From a checkpoint of a small mixture-of-experts model trained on Wikipedia: a variant of Muon for the experts, 5762 steps.
Below are experts of layer 3 (counted from 0) of a mixture-of-experts language model. Rows are named router (the router's row for the expert), up (a neuron's input weights, with its number) and show model dimensions 240-279. Each number is 50 + 12 x the weight over its row's rms, rounded and kept within 0 to 99.
Before each expert's rows: a language model's description of what the expert responds to. This comes from a sample of Wikipedia text that the model never trained on.

# expert 7
It responds to: Line breaks, dashes, colons and field labels in infoboxes and tables, such as "- Area code:", "- Species", "| Preceded by".
router:60 54 40 35 51 52 66 46 48 63 57 71 37 66 80 64 40 48 49 43 49 56 64 23 44 54 39 58 57 51 45 32 36 31 43 32 47 57 46 43
up9:49 46 47 55 49 47 35 58 66 17 53 59 58 45 64 58 29 58 44 40 57 59 64 45 60 54 53 44 52 62 42 51 49 71 55 55 55 56 53 57
up10:46 32 41 44 43 43 21 44 40 41 47 42 35 31 34 70 60 38 34 37 48 33 42 13 46 45 65 78 48 48 29 47 47 70 58 61 27 46 62 39
up11:60 37 38 44 61 57 55 54 65 51 31 51 52 58 36 62 54 34 61 49 49 43 53 42 43 51 55 38 49 61 47 36 48 48 43 29 54 64 69 56
up12:55 55 53 52 63 49 51 35 48 67 59 70 30 41 76 70 54 33 86 58 59 45 38 51 40 41 51 54 44 53 69 58 53 57 70 52 35 43 57 65
up13:45 58 46 72 71 50 60 38 45 58 40 59 27 57 50 54 61 52 59 54 59 62 56 43 46 78 62 58 49 49 56 45 51 42 36 32 62 37 53 43
up14:78 49 31 58 63 39 75 64 45 44 50 55 51 43 70 64 73 47 41 37 43 28 48 45 50 44 76 53 52 39 50 40 46 54 44 59 68 44 38 61
up15:60 43 26 70 41 40 71 49 50 43 52 27 60 56 42 54 51 35 57 61 59 43 47 73 50 45 60 22 43 33 33 44 41 60 40 48 60 57 47 71
up16:67 25 47 41 44 72 58 66 44 48 40 36 42 64 42 44 69 62 54 51 57 78 53 47 57 75 36 42 40 50 11 39 50 56 33 56 40 43 54 30
up17:43 47 44 62 51 62 63 32 19 51 43 33 52 61 70 59 48 45 55 45 36 69 41 43 56 66 68 63 44 61 36 50 47 55 58 60 72 68 52 50
up18:39 58 47 25 50 42 55 37 76 62 40 60 70 55 42 48 61 58 52 53 43 52 54 43 32 47 50 19 57 31 54 65 42 55 48 59 64 35 34 40
up19:43 66 36 33 56 49 58 60 33 48 40 44 52 64 45 28 23 32 67 34 56 46 54 54 45 54 49 56 66 46 37 41 35 63 55 62 58 66 45 58
up20:37 69 58 49 41 46 46 49 57 34 30 68 49 61 73 27 64 54 63 44 33 54 37 58 58 54 58 57 58 47 47 52 38 39 34 37 38 65 31 47
up21:61 45 38 42 84 53 34 48 54 61 55 49 39 60 71 51 54 56 41 63 51 60 49 40 67 45 59 33 50 52 26 59 27 41 50 37 36 45 56 54
up22:51 44 41 53 55 36 52 62 37 54 65 38 68 50 57 64 61 67 62 49 60 48 38 58 27 53 50 46 29 39 21 53 61 35 52 23 47 36 50 37
up23:57 55 54 36 44 37 51 47 49 74 60 29 37 20 66 45 61 27 46 44 57 50 43 35 64 37 33 40 35 43 40 66 61 63 60 61 47 40 39 68
up24:48 56 31 58 83 73 36 32 54 43 62 67 59 62 58 47 58 47 32 43 58 45 57 62 49 37 47 41 29 44 30 41 50 49 42 44 40 64 46 56
up25:46 25 50 37 46 54 27 51 60 38 54 44 59 56 48 60 42 66 59 52 41 51 33 55 57 62 63 65 45 73 18 55 39 54 64 55 75 45 41 66
up26:48 50 50 63 51 70 43 33 19 64 38 45 55 59 32 67 62 94 45 39 50 33 26 38 34 64 51 53 40 55 59 60 16 40 60 50 58 71 60 25
up27:52 43 51 22 52 37 42 45 49 40 42 60 51 30 69 45 42 40 52 63 65 30 58 46 81 52 25 45 32 37 63 47 70 38 47 59 48 82 35 58
up28:48 35 59 24 35 64 54 66 52 57 47 60 50 40 53 53 48 47 50 61 49 62 28 46 84 58 70 35 41 46 52 40 65 49 60 69 46 52 49 73
up29:55 48 53 48 49 34 66 47 49 41 65 45 68 63 54 49 66 49 37 56 43 54 47 55 41 53 61 36 37 56 41 48 50 43 35 68 66 62 41 60
up30:44 42 46 37 32 46 61 51 27 47 58 27 48 51 50 55 61 58 83 52 27 32 60 52 52 60 42 37 45 28 54 47 42 42 65 42 63 64 66 40
up31:35 44 32 64 71 44 32 83 39 44 53 72 45 56 49 40 41 49 61 35 65 66 49 42 49 48 56 54 53 38 53 45 33 71 59 65 65 47 39 69
up32:51 51 60 53 38 41 79 49 52 44 47 47 60 43 53 41 55 33 55 50 56 49 60 73 53 76 47 37 44 43 43 64 40 42 44 61 45 30 45 50
up33:50 67 41 69 55 60 46 57 44 63 41 66 45 52 58 40 40 42 41 47 67 32 53 38 49 39 48 47 48 48 60 46 58 45 51 73 19 60 52 55
up34:38 65 50 52 50 45 70 43 65 56 51 59 44 57 46 44 49 60 74 67 33 45 51 67 68 31 53 34 44 54 61 57 40 54 32 44 55 75 38 58
up35:47 70 43 65 58 34 44 46 59 48 37 67 42 70 73 55 67 57 47 65 57 41 58 33 57 69 72 47 58 62 62 74 56 42 31 65 62 59 36 53
up36:59 60 50 46 40 50 43 49 52 43 43 39 64 50 43 40 54 45 56 66 31 39 46 61 45 49 57 48 86 41 44 43 61 43 63 75 41 59 61 46
up37:32 59 45 48 62 51 45 47 16 53 55 53 55 46 43 63 74 49 38 45 47 67 42 60 53 29 53 37 48 61 55 33 55 27 32 40 47 71 59 44
up38:44 70 72 63 68 59 58 62 57 56 69 30 51 53 74 49 50 34 46 65 61 45 56 45 49 50 45 49 51 66 49 69 56 36 46 54 37 71 31 40
up39:66 40 38 33 85 66 64 38 38 32 64 28 45 37 45 60 57 30 51 56 40 49 70 29 39 57 46 14 58 59 56 37 46 51 54 56 44 41 50 49
up40:62 61 74 28 43 22 46 26 55 53 64 41 48 63 41 55 50 55 48 54 52 60 61 59 35 53 51 56 48 64 66 45 52 49 66 49 48 61 36 38
up41:33 41 65 39 57 71 41 59 61 39 44 44 51 51 38 51 60 46 63 63 61 52 58 57 73 54 33 33 51 41 65 40 39 78 48 47 63 74 22 77
up42:71 60 48 56 56 51 60 60 48 49 57 70 38 60 62 69 55 52 49 63 20 45 49 47 70 56 63 57 51 46 51 64 55 42 41 55 84 59 54 40
up43:57 39 37 52 62 56 51 49 39 39 18 49 40 68 52 68 46 61 39 41 53 52 41 48 27 45 48 56 48 44 54 65 25 47 45 62 54 52 32 61
up44:45 57 59 57 51 54 43 35 39 38 67 48 64 62 68 58 57 52 39 50 77 53 42 43 39 30 55 50 56 63 68 55 47 43 55 60 53 55 71 55
up45:36 51 32 54 38 56 69 56 46 49 31 47 42 48 46 82 56 42 41 49 40 60 67 52 51 53 48 67 34 72 38 60 55 52 36 69 51 61 55 49
up46:57 63 64 64 48 58 67 50 49 49 44 41 50 28 49 36 51 40 36 61 62 71 70 63 45 47 54 40 48 64 54 54 65 53 51 51 43 50 99 41
up47:54 66 56 36 47 54 13 39 35 50 58 82 53 53 48 48 61 47 57 51 38 34 45 48 54 68 66 50 48 39 24 48 28 55 63 62 36 57 83 62
up48:51 31 60 42 59 40 49 49 49 46 34 50 46 47 45 50 60 64 41 66 20 72 35 25 59 44 47 69 45 59 59 49 51 48 22 41 54 55 53 64
up49:47 46 61 57 51 42 62 71 46 51 40 51 46 30 44 45 55 36 54 56 45 67 58 30 34 46 56 41 60 70 51 68 70 47 64 56 69 53 57 37
up50:49 35 53 36 48 72 46 45 70 54 51 50 34 66 47 48 32 54 55 48 49 65 57 39 56 47 51 51 53 65 47 60 40 56 59 50 57 48 69 56
up51:44 52 63 43 51 55 48 33 53 40 69 40 44 44 42 59 34 60 54 79 60 66 56 56 66 74 43 51 55 49 51 47 76 29 52 33 56 19 55 44
up52:48 31 63 67 56 48 44 74 68 73 49 44 60 40 57 59 58 35 77 50 56 71 53 27 24 47 45 38 44 47 55 30 43 48 29 40 53 41 57 45
up53:40 48 67 83 56 52 55 65 40 44 56 49 34 34 32 56 54 52 58 42 33 69 55 47 59 63 38 50 42 20 63 49 39 53 28 65 56 63 53 43
up54:41 43 41 55 54 40 68 55 64 52 51 56 74 57 31 58 56 54 54 53 53 64 65 56 52 59 37 31 59 65 51 36 38 47 49 64 64 51 57 64
up55:45 44 57 68 73 42 59 56 41 48 43 47 63 54 72 48 53 50 62 54 51 42 44 46 45 34 36 35 46 41 38 48 68 43 66 26 47 51 37 48
up56:52 43 35 47 62 51 50 45 66 50 49 50 53 44 70 63 42 58 65 38 41 50 47 45 69 57 32 48 65 45 47 34 61 33 42 45 44 70 43 52
up57:57 77 56 43 85 52 64 51 50 39 46 55 55 37 43 50 47 41 40 37 38 53 37 51 51 46 49 44 52 50 28 63 43 47 63 55 47 43 75 63
up58:45 46 90 46 50 47 54 54 59 46 49 49 61 32 43 38 53 44 52 50 67 47 42 43 41 46 47 44 61 73 50 75 41 34 40 55 68 55 44 52
up59:50 56 38 35 74 22 34 56 50 38 65 46 55 59 70 40 79 38 41 46 64 62 46 60 68 48 73 44 59 68 40 57 52 45 46 63 56 58 53 30
up60:57 51 46 76 67 71 61 54 56 45 47 25 67 34 43 68 65 52 58 54 56 38 64 56 35 42 68 55 41 60 54 39 55 65 41 41 37 58 39 66
up61:47 38 54 36 47 54 57 65 54 40 25 43 31 51 66 62 45 62 38 38 37 33 58 43 25 41 56 57 56 46 41 33 41 48 61 69 36 60 56 30
up62:53 50 47 68 52 67 61 50 69 58 48 60 33 58 41 60 50 60 41 32 38 60 46 29 52 62 44 39 34 46 45 36 44 60 58 37 41 28 45 60
up63:53 33 34 74 42 43 40 47 42 56 66 39 40 32 60 33 40 37 30 61 47 62 64 60 42 69 44 58 28 38 40 61 54 39 52 33 57 33 54 44

# expert 14
It responds to: Line breaks ending table rows or list items, leading row pipes, and month names before a day in dates, such as June, May.
router:57 59 22 46 60 49 52 51 53 25 47 50 65 37 55 72 55 43 38 66 47 41 52 55 51 62 47 37 66 44 29 40 39 28 48 70 45 45 42 75
up9:68 51 48 49 80 46 44 61 40 52 54 40 58 37 47 56 47 42 65 44 45 52 46 53 42 73 50 53 62 69 40 41 55 31 39 60 59 67 56 47
up10:35 45 45 55 62 43 61 44 45 46 55 66 46 62 67 66 35 28 51 33 29 24 37 52 39 39 48 39 36 38 62 25 50 52 69 56 63 65 35 57
up11:50 55 47 33 56 37 44 38 21 53 59 49 64 41 51 56 36 41 39 62 33 47 24 44 43 56 46 41 46 47 26 41 55 56 56 33 22 38 46 49
up12:62 47 51 46 12 41 51 38 31 56 50 49 53 48 48 57 60 41 49 67 48 60 76 43 67 61 50 50 38 57 35 47 53 41 42 61 64 48 38 37
up13:75 58 39 68 45 56 40 51 36 48 69 30 43 43 45 73 54 53 56 53 59 56 48 55 17 81 20 46 51 65 58 48 41 62 51 64 28 65 49 21
up14:70 63 46 49 48 55 42 63 65 40 52 45 36 58 50 53 38 50 72 57 51 52 48 43 54 48 51 65 41 41 49 37 31 61 62 47 48 51 37 51
up15:50 69 44 41 42 25 30 44 48 44 54 30 66 61 51 50 66 62 32 22 45 51 51 54 58 48 61 66 44 40 44 51 37 78 42 60 67 40 43 33
up16:58 46 51 34 46 30 55 38 55 51 46 37 49 44 47 61 50 49 60 54 56 58 61 63 63 57 57 26 53 47 52 25 44 55 60 54 47 52 57 44
up17:27 59 32 58 45 49 47 49 70 43 55 53 36 49 75 66 48 45 71 56 49 65 61 52 58 42 60 35 55 65 56 43 46 34 52 46 59 42 49 52
up18:41 73 52 27 41 40 54 41 54 42 60 47 64 46 39 55 53 43 37 54 62 52 50 47 41 69 64 51 50 58 33 23 35 46 44 59 28 57 42 39
up19:35 62 40 70 28 43 52 53 29 36 51 34 48 58 39 57 44 79 42 45 36 63 63 69 62 42 63 64 71 51 31 54 36 43 42 45 57 59 62 33
up20:54 47 69 25 46 43 48 59 48 39 48 68 43 55 52 40 33 69 66 36 50 31 55 41 51 47 61 68 37 44 58 52 74 63 34 49 47 47 49 41
up21:29 54 51 41 37 44 50 42 39 69 53 47 44 53 19 54 66 52 29 52 50 36 53 27 66 65 65 79 43 59 54 49 36 62 70 52 45 60 67 63
up22:62 33 56 53 45 57 36 70 56 39 61 52 50 58 63 73 46 39 41 38 52 33 21 62 41 49 59 51 42 52 41 44 49 64 59 38 46 48 65 63
up23:65 81 23 70 42 45 45 54 44 49 53 38 43 67 68 53 55 47 41 50 61 46 62 58 45 46 61 40 37 38 29 59 54 35 45 59 39 61 49 28
up24:54 62 49 33 42 34 55 31 43 64 55 62 48 43 44 52 42 32 44 69 55 34 33 69 45 33 52 56 62 84 54 44 47 40 52 24 44 54 56 54
up25:65 49 42 49 50 56 42 52 53 42 51 47 49 38 64 54 77 58 14 57 47 36 65 59 52 72 37 40 44 53 52 57 74 52 67 35 49 46 52 54
up26:41 46 44 49 48 43 46 56 80 43 55 61 46 47 29 56 48 30 52 39 38 51 69 68 51 74 43 61 48 59 33 32 40 34 54 35 45 38 36 56
up27:58 56 33 34 56 61 45 58 55 58 47 61 56 62 39 40 43 45 28 36 40 51 67 46 47 58 63 45 62 53 46 43 63 37 47 31 83 55 38 47
up28:44 55 43 51 57 62 41 61 36 58 56 19 46 79 48 43 45 48 42 55 34 59 62 52 30 60 39 53 48 51 34 44 34 37 64 56 71 51 40 60
up29:46 65 72 53 48 73 48 22 51 33 66 47 44 47 61 48 61 38 42 40 50 43 76 42 27 59 55 75 47 57 43 32 42 34 44 55 84 51 56 37
up30:73 40 69 52 58 55 66 43 28 48 56 56 59 57 52 44 48 49 68 58 58 59 80 45 33 53 31 53 50 66 43 59 45 41 62 42 46 44 58 46
up31:57 32 46 57 66 41 38 27 78 50 55 40 55 46 55 61 30 57 50 65 33 42 59 27 51 44 62 42 44 50 46 58 61 42 60 48 62 42 56 50
up32:24 48 59 65 49 63 60 49 52 43 63 46 37 62 69 45 29 66 61 55 52 53 68 64 70 52 52 43 53 42 62 24 57 35 56 47 52 33 59 66
up33:55 56 37 63 53 25 66 68 55 52 46 75 36 47 45 46 48 31 62 41 40 46 43 59 49 75 72 39 64 65 53 58 32 45 54 57 43 39 55 67
up34:75 36 32 57 40 49 72 69 36 36 44 55 50 57 49 40 35 32 56 37 36 57 53 29 66 52 33 56 59 55 43 36 50 31 66 31 53 44 53 55
up35:36 38 45 57 57 46 52 49 45 61 73 50 37 32 78 51 54 58 62 66 62 67 57 53 56 51 53 46 43 44 67 45 59 47 40 53 50 57 50 70
up36:50 52 36 49 61 39 61 76 40 40 40 59 54 73 58 36 69 60 43 59 56 44 55 31 31 43 53 47 59 50 37 41 49 48 48 53 53 76 55 40
up37:48 46 63 66 63 53 27 60 46 49 49 65 72 86 61 50 61 42 55 38 40 52 55 46 40 32 65 25 50 41 39 48 47 40 40 37 49 64 69 65
up38:56 47 37 58 63 71 67 65 71 43 59 50 38 45 54 62 70 48 54 33 46 79 66 64 37 57 44 58 40 40 50 39 29 37 55 42 42 31 39 47
up39:35 53 41 38 60 42 41 36 30 41 47 50 44 50 38 52 44 57 57 49 64 55 43 42 28 50 49 33 55 35 36 41 60 62 57 50 43 58 47 47
up40:30 65 39 56 40 55 59 26 67 46 64 57 48 37 38 44 39 34 65 61 33 76 63 56 49 46 51 50 45 61 61 64 34 38 33 51 48 54 61 46
up41:68 49 35 50 47 49 43 61 63 48 45 43 58 51 50 46 41 55 37 49 54 47 52 33 29 42 31 56 53 38 51 43 37 50 45 48 61 58 56 59
up42:51 62 55 51 56 37 48 53 43 70 42 38 43 54 64 45 40 40 39 42 47 56 46 51 42 60 53 43 47 57 49 55 32 48 34 53 93 63 74 62
up43:51 37 35 43 62 61 40 41 62 56 40 58 71 25 64 32 40 57 31 58 55 55 57 49 40 42 63 51 60 40 53 35 56 55 62 30 45 48 40 51
up44:57 46 48 44 75 53 52 26 68 58 49 47 56 62 64 39 71 51 65 63 66 67 48 42 38 45 59 41 56 52 53 24 40 53 37 49 43 43 39 46
up45:64 67 43 46 53 43 55 64 72 42 46 32 37 63 64 44 25 27 47 42 40 45 52 30 61 32 44 66 56 68 38 52 34 45 66 60 46 47 54 33
up46:54 49 68 53 53 32 45 62 53 49 34 55 25 47 51 65 44 63 56 75 44 19 29 31 35 71 64 49 43 61 42 32 33 36 41 39 37 37 46 49
up47:42 42 51 50 82 47 59 64 42 53 74 49 37 58 40 37 52 54 62 48 45 39 43 47 67 42 57 46 43 59 63 53 71 59 60 41 53 55 48 60
up48:39 53 52 52 59 54 52 54 49 62 37 58 66 25 63 40 52 53 24 61 55 69 38 43 64 28 49 43 44 37 41 51 68 35 60 46 48 41 32 70
up49:48 64 61 48 41 56 30 62 52 32 58 59 44 42 57 65 34 47 27 55 59 64 47 42 66 35 49 51 50 43 56 54 41 45 45 63 60 49 47 47
up50:40 52 48 50 56 46 52 45 64 52 69 74 47 39 42 51 48 61 31 25 40 64 53 42 61 46 44 58 57 50 53 36 42 61 20 29 44 46 32 52
up51:45 36 55 30 65 59 34 66 64 47 65 41 56 36 44 46 34 75 28 45 49 62 86 66 53 29 57 53 40 25 50 41 29 47 64 54 61 59 40 26
up52:46 53 67 58 50 43 40 56 48 51 45 70 37 48 51 57 54 52 64 41 69 61 47 50 55 47 57 52 54 52 57 47 17 40 60 49 39 51 38 56
up53:57 41 39 48 77 67 60 48 48 46 61 62 45 50 50 63 45 31 79 54 67 17 25 38 37 53 48 39 59 60 45 41 47 64 54 40 67 41 50 69
up54:48 57 36 50 38 34 57 55 71 47 46 64 65 36 39 36 66 50 52 54 53 71 54 58 38 71 51 42 51 51 27 36 56 31 26 29 68 67 60 33
up55:44 42 43 55 46 66 50 59 61 45 40 37 36 69 57 40 50 52 65 59 49 54 63 70 47 60 48 61 39 47 56 30 57 48 55 25 49 43 58 33
up56:61 36 73 60 58 57 35 58 55 44 66 57 26 44 45 27 46 47 48 45 54 23 65 36 65 42 42 54 51 59 59 37 33 55 55 50 44 46 37 77
up57:42 34 59 40 37 48 79 65 45 59 45 61 49 69 42 54 48 42 51 42 33 49 79 48 72 45 37 61 40 46 69 55 74 51 32 66 47 72 45 54
up58:55 69 52 54 51 38 30 57 73 56 48 56 59 47 57 52 43 45 36 34 41 61 58 31 48 54 42 53 19 64 55 40 41 48 66 48 51 62 38 65
up59:48 43 66 43 55 41 55 51 63 52 27 61 50 74 75 54 45 64 35 40 54 67 67 45 54 48 31 40 51 46 53 43 54 41 45 48 35 60 48 41
up60:62 54 37 45 53 55 58 73 52 53 41 40 72 41 39 65 55 18 52 51 64 47 52 63 57 48 56 49 64 60 34 39 45 51 53 66 64 38 51 47
up61:54 34 41 42 52 48 60 71 35 52 43 48 52 74 62 38 58 55 32 44 44 36 53 64 42 52 40 56 53 45 67 48 50 45 55 68 67 58 48 46
up62:46 39 51 58 52 72 32 64 59 46 46 54 49 49 50 33 28 52 66 36 27 45 31 41 52 31 57 52 46 57 37 59 74 39 54 47 40 44 59 52
up63:75 51 37 76 56 52 63 49 58 58 39 49 57 76 26 52 60 57 45 54 53 55 66 67 32 74 63 63 53 44 45 27 44 61 39 57 63 63 45 49

# expert 0
It responds to: Pipe and semicolon separators between numeric cells in statistics tables, such as hockey stats, football appearances and scores like | 0 | 2.
router:45 60 53 30 69 58 69 54 51 70 55 53 53 31 35 72 70 47 29 43 62 36 47 43 41 33 64 47 63 42 34 46 53 57 35 43 46 50 49 53
up9:57 32 66 38 57 50 79 45 50 70 63 47 51 71 53 45 62 41 53 57 42 30 56 68 42 54 66 44 46 41 52 35 57 28 40 47 48 56 55 45
up10:41 69 43 41 55 54 64 32 42 50 50 54 56 74 51 69 49 57 67 48 44 72 53 44 37 61 53 58 54 69 54 58 49 23 27 35 42 49 48 47
up11:53 56 50 52 40 32 70 60 49 55 56 46 48 47 19 41 35 48 45 48 24 66 50 57 26 47 44 38 41 67 47 62 70 61 73 49 65 60 53 52
up12:46 51 68 57 35 48 46 38 37 46 65 63 49 52 53 39 65 65 44 41 63 57 43 59 49 59 64 48 52 41 74 42 66 26 72 31 68 49 53 40
up13:40 64 52 57 60 47 64 62 51 79 55 15 64 39 56 42 77 58 31 56 60 42 75 70 42 49 48 47 48 53 64 47 57 59 42 50 39 59 28 28
up14:60 64 46 53 54 48 52 54 59 58 52 43 19 59 41 70 48 43 58 38 61 37 72 57 29 44 46 61 49 49 42 56 51 65 53 55 55 47 55 54
up15:29 47 51 42 51 57 54 57 42 50 27 50 53 58 56 59 60 52 68 37 51 53 43 35 43 51 57 57 34 40 58 54 56 60 30 43 51 51 65 40
up16:54 40 58 52 49 41 54 69 62 74 28 66 40 59 41 48 34 59 45 60 33 53 38 54 59 45 43 62 37 47 37 61 37 66 50 51 49 62 55 55
up17:51 59 61 32 59 54 60 29 63 10 40 64 64 69 52 55 65 49 57 45 33 61 37 31 47 39 55 46 34 51 57 46 15 42 70 43 55 33 49 25
up18:30 60 69 51 51 63 64 43 29 59 52 53 39 46 37 79 38 72 33 40 53 78 43 62 18 47 44 73 45 58 52 61 40 59 46 53 40 45 45 49
up19:66 57 40 58 64 52 64 64 85 30 30 57 89 59 43 62 62 34 31 46 35 34 49 48 42 65 60 65 35 69 65 48 30 56 21 62 42 56 50 46
up20:53 71 32 61 62 55 63 59 43 33 41 43 52 57 50 55 59 47 60 33 36 40 38 40 52 40 50 36 57 49 57 50 29 60 50 24 54 46 49 65
up21:62 48 52 39 39 57 25 61 47 52 44 60 39 66 54 61 35 56 27 52 58 36 45 67 56 52 61 63 43 44 31 38 50 46 50 43 56 39 62 36
up22:47 35 38 28 42 32 61 25 50 60 50 45 56 64 48 46 61 64 59 63 63 63 32 71 63 37 41 45 51 47 37 57 38 54 35 37 66 61 45 22
up23:61 50 80 59 49 53 45 65 51 61 35 62 61 47 48 62 52 41 43 46 49 48 58 69 48 57 10 51 44 61 52 45 64 35 26 76 47 41 37 45
up24:50 47 40 50 43 39 30 45 49 49 55 61 63 42 70 61 33 34 52 42 60 46 47 43 27 23 63 22 65 67 25 37 80 44 49 55 53 38 40 53
up25:38 50 54 49 54 61 78 66 37 39 67 41 49 45 43 73 62 40 42 60 38 56 62 51 66 51 36 54 40 55 36 49 36 46 32 46 52 80 67 61
up26:28 67 44 64 41 44 49 61 49 50 75 43 46 44 40 60 32 77 49 58 62 54 33 44 44 52 52 49 20 54 47 76 54 36 64 57 56 12 36 51
up27:45 74 50 36 54 45 61 53 62 43 50 57 41 39 23 63 65 40 60 52 58 53 26 67 35 45 63 39 75 49 56 30 53 56 53 43 46 38 54 71
up28:51 60 38 57 45 47 67 43 71 49 65 45 33 39 37 62 60 48 41 42 56 59 38 37 16 46 41 59 36 55 41 38 55 35 58 46 60 29 40 33
up29:67 65 55 63 44 45 45 52 57 56 48 42 47 49 34 39 50 41 47 63 45 46 20 70 42 38 29 65 57 61 55 60 70 72 51 67 48 62 26 39
up30:33 55 41 67 46 61 50 45 61 61 49 54 51 63 71 63 57 61 34 51 55 49 62 55 71 44 34 69 63 39 78 49 41 53 64 33 45 75 48 36
up31:43 69 54 52 63 58 24 27 61 53 38 36 47 60 29 58 47 55 30 40 54 41 51 68 49 59 60 46 70 49 42 54 41 55 32 43 80 51 56 63
up32:48 25 53 66 39 48 42 45 61 39 54 52 51 47 42 33 38 55 70 52 60 41 38 42 44 64 46 36 51 33 37 43 44 56 42 55 32 46 60 52
up33:59 59 56 36 62 43 48 63 44 24 49 58 38 39 61 63 54 27 48 52 41 83 50 32 53 58 38 47 58 45 53 72 41 57 85 54 29 41 43 63
up34:55 43 74 63 41 59 64 66 46 35 55 49 43 48 17 51 58 44 32 58 56 42 31 35 55 59 52 36 37 36 41 39 51 68 50 48 39 52 54 41
up35:55 64 55 75 66 56 51 75 81 56 51 45 37 55 41 41 61 54 43 53 50 42 46 69 27 48 57 33 54 45 50 44 52 70 55 47 21 53 47 82
up36:55 51 91 68 64 57 64 58 60 64 66 58 59 37 40 53 61 44 54 46 47 39 55 22 47 48 57 40 46 52 45 18 60 65 39 37 38 50 42 56
up37:42 52 47 54 35 36 61 08 50 36 59 72 39 48 62 54 21 44 58 65 66 35 45 61 43 44 54 80 56 64 59 33 52 30 44 27 42 65 43 46
up38:47 54 54 53 35 56 42 39 45 69 58 38 46 67 31 63 70 61 18 55 43 67 59 51 49 72 41 49 32 57 42 34 46 50 50 40 57 67 30 51
up39:47 41 70 47 61 69 49 55 55 47 44 43 47 46 32 58 44 52 32 20 46 54 20 67 58 31 57 53 61 35 51 41 55 42 47 36 53 46 57 52
up40:61 56 41 84 35 41 33 34 43 36 67 36 56 74 68 67 52 61 45 50 44 50 52 51 41 51 91 46 42 64 57 47 52 39 56 49 53 37 50 22
up41:63 62 64 47 63 65 53 62 61 50 58 60 49 61 40 28 65 38 48 46 49 55 50 16 37 35 62 49 55 42 60 48 57 47 59 66 40 53 44 50
up42:70 44 50 51 42 47 53 71 48 24 56 37 52 33 44 46 57 44 48 35 50 46 23 43 45 50 52 33 62 55 58 60 49 45 54 51 43 61 58 61
up43:43 47 43 59 54 42 69 63 36 40 47 70 39 44 23 53 49 51 54 46 55 61 58 72 51 33 43 37 59 49 58 29 47 75 51 47 48 65 65 46
up44:52 40 61 43 57 35 47 63 75 39 60 54 62 50 48 78 46 33 54 33 67 61 50 41 36 20 62 49 36 50 57 33 49 68 50 68 51 59 59 61
up45:46 65 65 54 42 46 40 44 54 44 37 56 48 54 63 53 61 39 69 61 49 40 59 61 51 46 31 42 36 68 42 44 42 45 42 44 54 56 63 46
up46:58 38 33 58 44 44 31 52 73 48 26 56 57 51 47 64 60 41 46 33 45 53 48 65 52 52 43 71 55 78 27 30 56 42 29 46 19 68 44 46
up47:56 57 48 27 46 52 44 54 41 45 62 41 44 49 34 49 57 45 53 50 53 47 75 64 44 37 40 46 33 48 37 52 60 62 60 61 45 45 41 51
up48:39 20 45 51 40 67 69 54 42 59 44 37 40 43 59 50 36 57 56 59 46 65 50 14 56 62 62 49 30 69 57 31 40 46 53 53 71 69 63 56
up49:38 38 33 51 47 59 50 49 58 59 82 61 47 46 47 37 86 77 63 43 62 61 41 46 49 51 60 35 51 53 55 58 39 56 45 51 44 62 49 45
up50:25 67 64 45 57 62 39 43 67 56 28 53 31 34 58 47 41 35 44 52 55 41 49 41 33 48 47 58 53 60 42 49 60 47 24 48 39 25 70 70
up51:57 41 65 54 59 60 56 83 57 44 37 70 84 55 38 49 55 48 72 71 70 37 45 47 41 55 57 58 45 54 56 42 64 30 34 41 33 21 44 49
up52:41 34 69 29 45 56 77 53 45 50 48 76 32 45 72 53 44 52 66 45 46 51 69 36 46 51 70 52 48 63 30 28 56 44 38 49 45 54 62 60
up53:58 49 41 34 51 57 25 44 33 50 47 51 58 51 28 41 31 66 63 63 49 56 40 56 41 58 71 50 32 57 54 65 49 54 48 42 60 67 51 49
up54:68 75 94 48 64 59 55 49 61 55 51 49 41 50 56 48 66 59 64 48 59 45 55 48 60 51 44 44 54 23 41 52 35 53 30 80 41 57 56 60
up55:56 51 44 56 44 50 48 54 57 39 54 48 45 66 30 36 62 55 45 44 29 46 52 40 70 49 59 52 48 44 64 36 64 68 51 45 54 47 53 44
up56:46 29 47 46 51 66 62 60 46 47 42 53 42 45 47 56 63 49 56 55 34 52 62 43 52 48 56 35 54 59 67 55 51 48 71 52 37 49 64 41
up57:46 45 46 62 72 55 52 64 51 43 43 41 38 56 36 68 55 35 20 65 61 66 44 50 39 41 32 51 45 54 30 42 48 64 54 72 59 69 50 48
up58:53 55 57 75 68 45 40 41 34 40 75 48 64 54 67 53 49 46 64 71 42 46 48 46 55 33 38 50 48 31 71 24 42 57 42 65 71 46 63 64
up59:53 59 53 57 68 63 60 29 51 51 58 65 57 53 68 44 72 43 36 41 32 49 54 35 51 51 47 61 46 71 69 63 51 79 50 61 48 57 56 53
up60:64 47 49 39 48 67 62 37 40 56 55 49 54 72 69 47 46 62 46 52 42 80 54 45 35 34 45 13 23 54 55 59 46 48 53 59 53 49 54 44
up61:49 40 50 23 55 52 52 68 59 69 54 47 39 57 27 39 60 50 39 62 64 46 65 34 28 26 77 35 48 26 51 50 58 60 29 52 65 36 58 46
up62:58 48 52 62 56 43 39 36 54 49 34 51 45 56 44 49 31 40 51 69 52 29 54 60 42 75 63 25 67 48 60 33 49 54 48 46 42 29 50 51
up63:47 67 45 71 65 54 39 41 41 36 55 67 56 39 55 39 25 49 60 59 30 66 62 48 52 53 62 40 61 70 54 45 48 44 70 42 42 42 68 36